config.yaml
num_hidden_layers: 14
hidden_size: 192
n_experts: 24
experts_per_token: 1
d_expert: 240
d_shared_expert: 0
hidden_act: "swiglu"
moe_layers: [1, 3, 5, 7, 9, 11, 13]
router_score: "softmax"
normalize_top_k: false
routed_scale: 4.9
balance_loss: 0.00533
balance_bias: false
router_z_loss: 0.001
init_std_router: 0.0088
lr_router: 0.000789
vocab_size: 2048
norm: "rmsnorm"
norm_eps: 1e-06
tie_word_embeddings: false
optimizer: "adam_hyperball"
learning_rate: 0.0045
beta1: 0.9
max_grad_norm: 2.0
batch_tokens: [32768, 65536, 131072, 262144]
max_seq_len: 512
train_tokens: 348700000
max_steps: 2842
dataset: "wikipedia_en"
Below are experts of layer 7 (counted from 0) of a mixture-of-experts language model. Rows are named router (the router's row for the expert), gate (a neuron's input weights, with its number), up (a neuron's input weights, with its number) and show model dimensions 0-191. Each number is 128 + 24 x the weight over its row's rms, rounded and kept within 0 to 255. Numbers have three digits each.
After each expert's rows: a language model's description of what the expert responds to; "comes after" lists some tokens at least twice as common just before its tokens as in all text. This comes from a sample of Wikipedia text that the model never trained on. Tokens count by the router's weight.

# expert 0
router:162131140126122110085095139139171165149156101151119114113087139110088108107144156136128110134134147101115144084138127114107166129114147130170137142110101132132144123162095100151112120086121167107108098149154124132132160134126113149145097135090150116113143075137128126127134118099096163114111151194118078177105096143126123120155100136134127162096130135127126105090117115085104161112107143131089109155109147101141105128148181115147138122108109118141129123152145120162092110066135107104144130144103162104161082103107128131122123087090162099183166109097119142119152145150108120112
gate0:118107146148117136068143083135131147123151086162122132098137151138112103102053160108126143143179111139096125154106142146115144156128160132143134132103055108145116149125153104141144129093125155135169108115104178051141085091129097114099150141124111141117142116130130128140133150105080153085138129137124072148122111103121119109078105107112133108078131142131097115167179152114152090110104138122123133134132192150125113113172119114146134100104113130163150136141137128120102151186139118137104146125124134133117155137129152118124134137124137147147148145118140164110130131135136126089
up0:068097137145114137152124134178063093147134114134134075164122069145125140102140092149164158123100166138113138138126138109164116136162129107166119104130173163092110141174145106113127137157136110128145094115109120100152113153102166139128125134110142147099132097142129144114143097129133088146171123164100127095128129114152116132118131178120153133102123157124126175101091105151099134114149128129155104126102100090100150149103142145088075142134120125118109139091117112114157107143111116101139141129138159095147120098178144116143151071129093162114151138128118167161108116124125150142
First piece of a value after a colon in bulleted infobox lines, especially taxonomy ranks and fields: Cucujiform, Family, SMILES.
comes after: "-", ":", "\n", " (", " •", "ia"

# expert 18
router:157160148128088134108115143140148166159169120160145147108088130135090106135133137110113128138107117117142144125157121101101121131141138112125148141101097151115156110151124132127114121080076139095100111154121103140098139126092116155144096144139163137125140110129107149184127127104097163072095124138151120173106094151111082108135104120146144151130152166136108107105119135094111164120130150141102121143104137072112111137152138104128148143110114112158161150126126115169109132126095066113170149154073149085120095087074068130112119124122162113133161104136099149120164145147107124121
gate13:146098133115142108122129144157125085108149086141105109125091127183173114124147153152135131179194135143149164106148127144140116137134153113113114074103064152113129081170090153162143093158150140125127136105130100137114111129125166150097088155121128132120134123179134164126136121135144183068102157130138111137090096122135119117115121100132147141111118107166105137152157137138120140108106143136099113144112110137129116147140118140134111121156147149134106099083127093182126171122100128134155105116099169159091113109145151132159174121122136136129095171163109111122118114142097134120
up13:117140111140167108152125170138111136153131126185157146107112166108126118127131097101127115103117123132156104115106112129117152144151091166086101099154175136160107127121108098134094071136152102097136070162161135110102136102102148149130104154137110105100126118136136075128147145090120106163130132136116123119134149181118144107146138149108098129141139162110141127109102111108110113113149128125124142095120133131122116164092117131153156147119152138168145148102163135057181126103108144144074148137169145122123152120112139146114117140115160109106173113145162167132047115121115140138
Word pieces after a short initial letter, especially ab after T or Al, such as Tabloid, Tabriz, Tabitha, Turkish.
comes after: " T", " t", " J", " H", " K", " Y"

# expert 19
router:183147143123097144106121123123148176139159094163154127099099167137103094125131128121137126157143164142128120089156131090081175151146162116150124158088119151108146147159111111155097105108098151121123121141161112143088144091086091152129117143123152114105162121132154177142134127101101145135107132148134094156114091154132105089136123136167120145116143177117112130110093143134090147103132141166096116132132131112142102116155192121112118163104111108174141140118142122145125127100089127116170143116097155100136124119112096149112141099124192128167141107138116131105160134137106096083
gate4:161126116116127121108157128132167114142116087115166156158153118153121104128164120074097128126076114100149132152127131120120148115143171123152132150121085115133130130118111137142139141123132092117156142106137124122130133120112179168105139159133138146099145152165143118163116139157096151145092146076157138136103158162116114116145128140135087093129135119121127076091141148145135105195134190106103126157170150101120072115155196128174116121129133172099121118122108133131111159147062125087115114131113135105143140174113111109100172139107133146143120132115090127145124147127115104149
up4:149146108087142231150154106119112118140145121131153135166117107165118139118157130112088129162122120127087133110131118134145097124107126109138121184109156128197098077118086124144119128109134148117091138123121157139144110152122141130138121130144124108144136096121138141134178138147135127106154133138114110176094159116105155117116121129145187142108129196152153161065109114130185157092163135133128126163137146117129097157129111104155125129120129149163115162125139149116093123167108134083138125127151126089101158157143128088139112102123134147154128134123125152120156132103133097114
First letters or pieces of a word following his, the, a, was, such as s in sophomore, t in tenure, rec, man, st.
comes after: " the", " was", " and", " to", " a", " his"

# expert 20
router:142140149119116141085111138123155151146136094153127092116110129133102112105113128131143132159121132111126138118152103103114161150142120112161139144124111148109142113134102098124105110088107159111107132164166095128113158082102093132128088150099124101137172096146162167151100120107106148099100169140138079128123113170127113107146075132145137148102156161118094097099079133098107144091117149127115122154130162093128085150145148111114157136071103087140134121125141125160096153095117108097144128124106127092139098102120090145106132102102167122166168086103127144107154129125060110122
gate13:125112102121146105113114146180102111138150135129119107128141177127105118110144131148152149098124131117139128089159151122103139160104114143091112117143132132076125116130164145128124094137140111084103130140147138135129115112164146124132166134135107079122108151146142097132158079115133123146115132113132189122106134113103144112120139129148121093181123088170169188146098125112127140148134106170128125091133157174140181116109109104088101144065096127170128128109169150125104165119118122089115141153124101130126110104138148115130113145108129115145100133170173107133121105176127132050
up13:154093074131144142125119130149116106157157111124150076154150169086122098090126093118149145157119148139119154119151107107106150163191135127166087115135152125138147103135112119112121120151115114132098105115128159112112139112153158146133145154120159165155123131146098107122132149128156166135157161133137141116095132093121141084094111138143121114158097117118148189107065168119122147115129106125157133103123128157151167128109099123130130147129126138167116145177148113092123128113086123155092104095113094120112124175111127173104119139129120111133065107142162088129126120157118169084
Line breaks ending infobox or table rows and == markers closing section headings, such as Productions then a line break.
comes after: " |", ")", ".", "\n", "°", "istory"

# expert 2
router:137158137121110147123133110139142138130172133165151128109102127143124120131127137113139109155130143134120144120135121104146169137138181116139154148070098143117156127148107102143082120079090163102085118154138098129089151109093109153114114147109147110117146108136121128153108099123088140086067106152136129139090079172117104105135107103159115149127162151132100106123074128107112178103115140126116094150103151112112109175160167089154141123116107116148110125146128091135119143114076086115153157133120156106137124132114083158116159113117179111124133122107094149117136158120069113098
gate0:163152154126146115115139132097139175140129131139175131113110139121113107118136114130149150133101137122166146145161115181153147124106115134132135137099130124116151107130160131083120133162102082112151125126158105125115143147154116119118102108138128106131153122111129106153195117174091128194150141129136133145097100092133122148125080099146096124150147116166099121128096173102128109104169103119127149167134151161125116133129090132142129125143115135079125121131123092082168145098144121155131162159123145043165088115099086089121113132144135103109101145137157121129087181132123113103
up0:111130137143131122120100125157144123117143074144055180156133123113137113129135153102101140105128106091110124114134176112124119102110122143114156085105092141098123129120143148110118169153140129165159118119111112139153121130119127133124146125112140150141153133169141167158145130150156144149119146117130099119098130087130174135083152134117176100103135170147134142143109096105141140124119119129139142113126147176096114101149076070118127175148137175170138146128159148090090130128153174120156110089140090153111113118133141174132150141106063145133091130148121101142103140145129072120
Word pieces inside names and words in sports and event texts and tables, such as Bellator, Arena, Apex, Singles.
comes after: " B", " A", " G", " b", " D", "B"

# expert 7
router:177137154119125130074109146130145151172156115188124114121106175130117109116130158109136111154138138119105146116143101099106143141139152116137152131102099156123159125178125117155105125092106112099087136138155103140123155110131088143137101130120140116108194089149119129124087103087105126091104125146160101159136097174135114121135091131147127175102121134139132121122097124088070175117108159159102105143128175120129120146148174086124162142105105108166157131117159107150137126105112109125152151126093128113134116110115093150108162109109149109136169097122134166117149132143093093113
gate5:154121164089122195131168138120111134146134127139129122165094129164111142119101118108124114135140105119158093114141134097167119132155101082133122113160147150136140148152154131099120150124135138142121126117127194111129123150140151121092067159085114105118129099120043152155127090135159130136094154112154136143140162176149099118104148137086101150153134162132149115130147109147085116118126135135134098144105161111173165140154104084131140151121117103122095082116145115137122123105141165146126092129125131136142168123104110129095099125175081111105159115118145122112173163114120116119
up5:135129122109161114128074178149159146116121148146153132123141141094149168116114141141151108150122156108099150109118152123153126166148106190165125145126120112150132121113133125156110139110149155170140164088108089084145121123093135131123179123115157143148057135147169096132097121120105099141114100142138075148123093127149160139107098141153178128084167105126137151111108144068140128115113174095116137150114121117110144102136122163100176123135102123098124159137125180131120111114138131107101118133153104128092094137132155125152120089099094161140128131116087097128129127125113096144
Pieces inside measurements and stats in infoboxes and tables, such as sq in sq mi, ft, km, per, p.m., digits in scores.
comes after: "0", " /", "5", " m", "2", "3"

# expert 8
router:166129154122111131103102149134165133136145111154135082090123140126117088107124125112105123158147162129084137126187122108121180161123142104157125128130104193089162142171089112121091119116105139104105098165137105129117151115121133147111061134118127131087158113134101145148113122092094151111131140146147121132103097134132102097142143138174103130111146119126111098088116122120125152123104110140096073131112141103113098146149163109096157177084099107159125136118122086146119135095127112103150169132108149104154133105104116168112144142110156115143170090139116129115141153108085089131
gate1:130172142120145094134120106098141137118124146138157164153141148126113132163151156113135109153122119126128135138129152089151140086177136139120102124145140088106122102077132079192137132124119144115085132129153140073146130120099121144123149113092132105135137142166137106128122113175089100148135114171122166136105161149114149093144059135164143164135137125152137125139146135109124128089125155131104130097099160126149133157120166109181099132102148120147102116097119115135165076123138150077130147162143148108116084087148111129111128129097111115131124061125111185162119136118118111124
up1:159118140152133098138170120132129103113113101139121158145123129100165145141131144084133183128131160151173111129103158090122102147156096143101128117103135092121135098092102097154124125130121100115073145144118123119099160072104136129180117124118154118135138133126117147127112175165062122108105116115131135141112156155098105141197136148178143128123137138132134157163112134143134164102120179148107138117098123159141170155138149069175143129113158160130100120122137158119153055108133128146131129147127140115098103099111121142115133134098132122114094156127128128129125166104105092106
Digits and spaces inside dates and years (October 15, 1961; 1980), plus pieces like ar in Bucharest, war, announced.
comes after: "9", " the", ",", " in", " In", " ="

# expert 12
router:171137129121096167121122143173182188146153117171140127110092134138082119108135139084134082143101150113134144111134080138138157167115117083123151140138118157102145112147115119144137106098077130112092098143142092121111135099139087152130106141142141118093165074116120150146142123122109121112120137141151117120122121151091130080149113096183117152121190160119109107094096107109123156120135171147107107125113149115147131116130160112133140146108118134143163162102161130155105143096108086115161158120098107127141116123089122140129130118101115145134178099111105158101150151157094121124
gate3:171109146084122095137152099147117180116128111086146126112095134088093138125161170175152105101174143072129123102145083105111160102139119167098166122165125145153141098158162098123100136141109115127122171093150116125099132162123123165153122096104100123133124131114146161111146082113106109134127091101131129123134141157120148167157147131097112152115094109153098129187122139127154112113136116147146157158128160102122090143161099118139129155127149109127138123104131136133113156132107141115124147207147151144133106098136149131123112120100113115151120151129109158091144103157086122152
up3:118142152140139124127089103158139107134095133163100151101122139116105108127130079083130117150114092112120115162092112128161143121177140155149166160138106080113142153107076136176069123118133135116069123112121116086125147108114124154124103124131128104135101128144126118174107127164145076147098127149134116150107147106145109098118152126140121119118135165092159132124150102127127123117118094137126143130105097136104154163129160169121146110136093143107120203108149103135109118125123168117176124086136124126141110149142126163141136154133127096105184159161116091140130108148151068107
Mid-word vowel-led pieces ending syllables, such as pheasant, pleas, leap, chest, race, graphics, loan.
comes after: "o", "e", " le", "he", " l", " w"

# expert 4
router:182140158127110168117111121159140139159141125176171118113074148119101084097113159118158093120156135111126135116137102096131166163162137105148125128105125150100146152152105094118119105105101135089103135158171127137089131112114107137142123133123142108122153092126136141149102109109089154099101154164158074143096114152118111100126117123160102156121124145109139101100115139089124139128127131143116132149106153088119124114145213096115125160126114120170127126119151124136130153113106092069146169156116145116128142119094078150119113101116161126146148116123093176102163133128103105127
gate3:122181129127156138133123164121085116115139098119137138106122120120111121132166172140129171089070150124125084084136140122143154126135102163129173184143087128149109148120141173113121127116126081087122116148111132165157130108134147114116105132121110143131098096137152095163125138109145156133130111100130127129142136137108171085112084068083090130104137124176123133172136139156116126148109132161147154148070133146114164134125110088092152123118107102107146157103121163110120129134145137134188160140116145106155153095132112117100144133120108172147135132106130151145151145137083105109
up3:104096098136119099152145082119177160099118109130061141103127117120126127151145088082126154131168107099119162143122129110152125121125153121131143104150167120148164144138140088113113135116126106150166129129144155121133134116122129115117118172114165085108144170104079165120166105143034146078133133110136148099092130104109138153147131122106094123134132110098150114128128157107107123109137148133205105117175118131156130133154123173161150136098112125139153161124102096141106103113127103124102136115143134137148117135154113116133151130168147108098121142140092124087100145141144152152
Pieces after a word-initial consonant, especially r and w, as in upriver, upright, Swiss, praise, hybrid.
comes after: " v", " c", " V", " R", " r", " C"

# expert 13
router:169165125128122159090113142137180154145148129159129119104107139119086125105114139109128112155113149112107144092159133119107193150141121099159131129121090148107159118140110126130101116073090146085131119154157127113086155108084103157134108128116142132111179104123152155141105114104112184104120128162122094146108094135120124083150106117129128136084150153121110110111121143112117144111137119137098108120127168116149100151148167128103140138076110098176146117113139134156116156115094103082149127138099140086143117113117097110105135109107177106174175097125114134097134125097102104102
gate0:122120113091130129132119135126088113123092124156134085156095093121119144119130131064109119179093118159096104131151116149140099133093155126126104145137124134159156124109159116150147105074152135142140151157120150147144128136152131085097169119113150120130163125131126146155099169135110120132105140157097137126150140137131128111112140149130166104082137135135129113138098161116161184123107140151154148205116107124085115115132140141096154135154102151125102179139115099100115155139128069108137167115102139118108124098120129190082117120099142143117096121122110102078173115147091104127
up0:120107116125177103101118138092107147117120106149135122077121126142154159138125159137145140089154111150127131126172131108091119099103115153076137121116106115141157165156131129109154091130107110103125133128177155155140144107098113163148112116162133118127102142115118120099131118102124202109154208099088085114140123118140135109165128123138101134130134135137114103114118144132133132135148131103155117104111145157102121129136124100142105151145147126116167140138120156141174098081114118134105098110125171154141160089139127115176157084160148108159184157075118117164165118125099131101
Opening quotation marks, article a or the, digits inside numbers, and the piece ri inside names like Ulrika, Sangria.
comes after: ",", ":", " ", ".", "′", " that"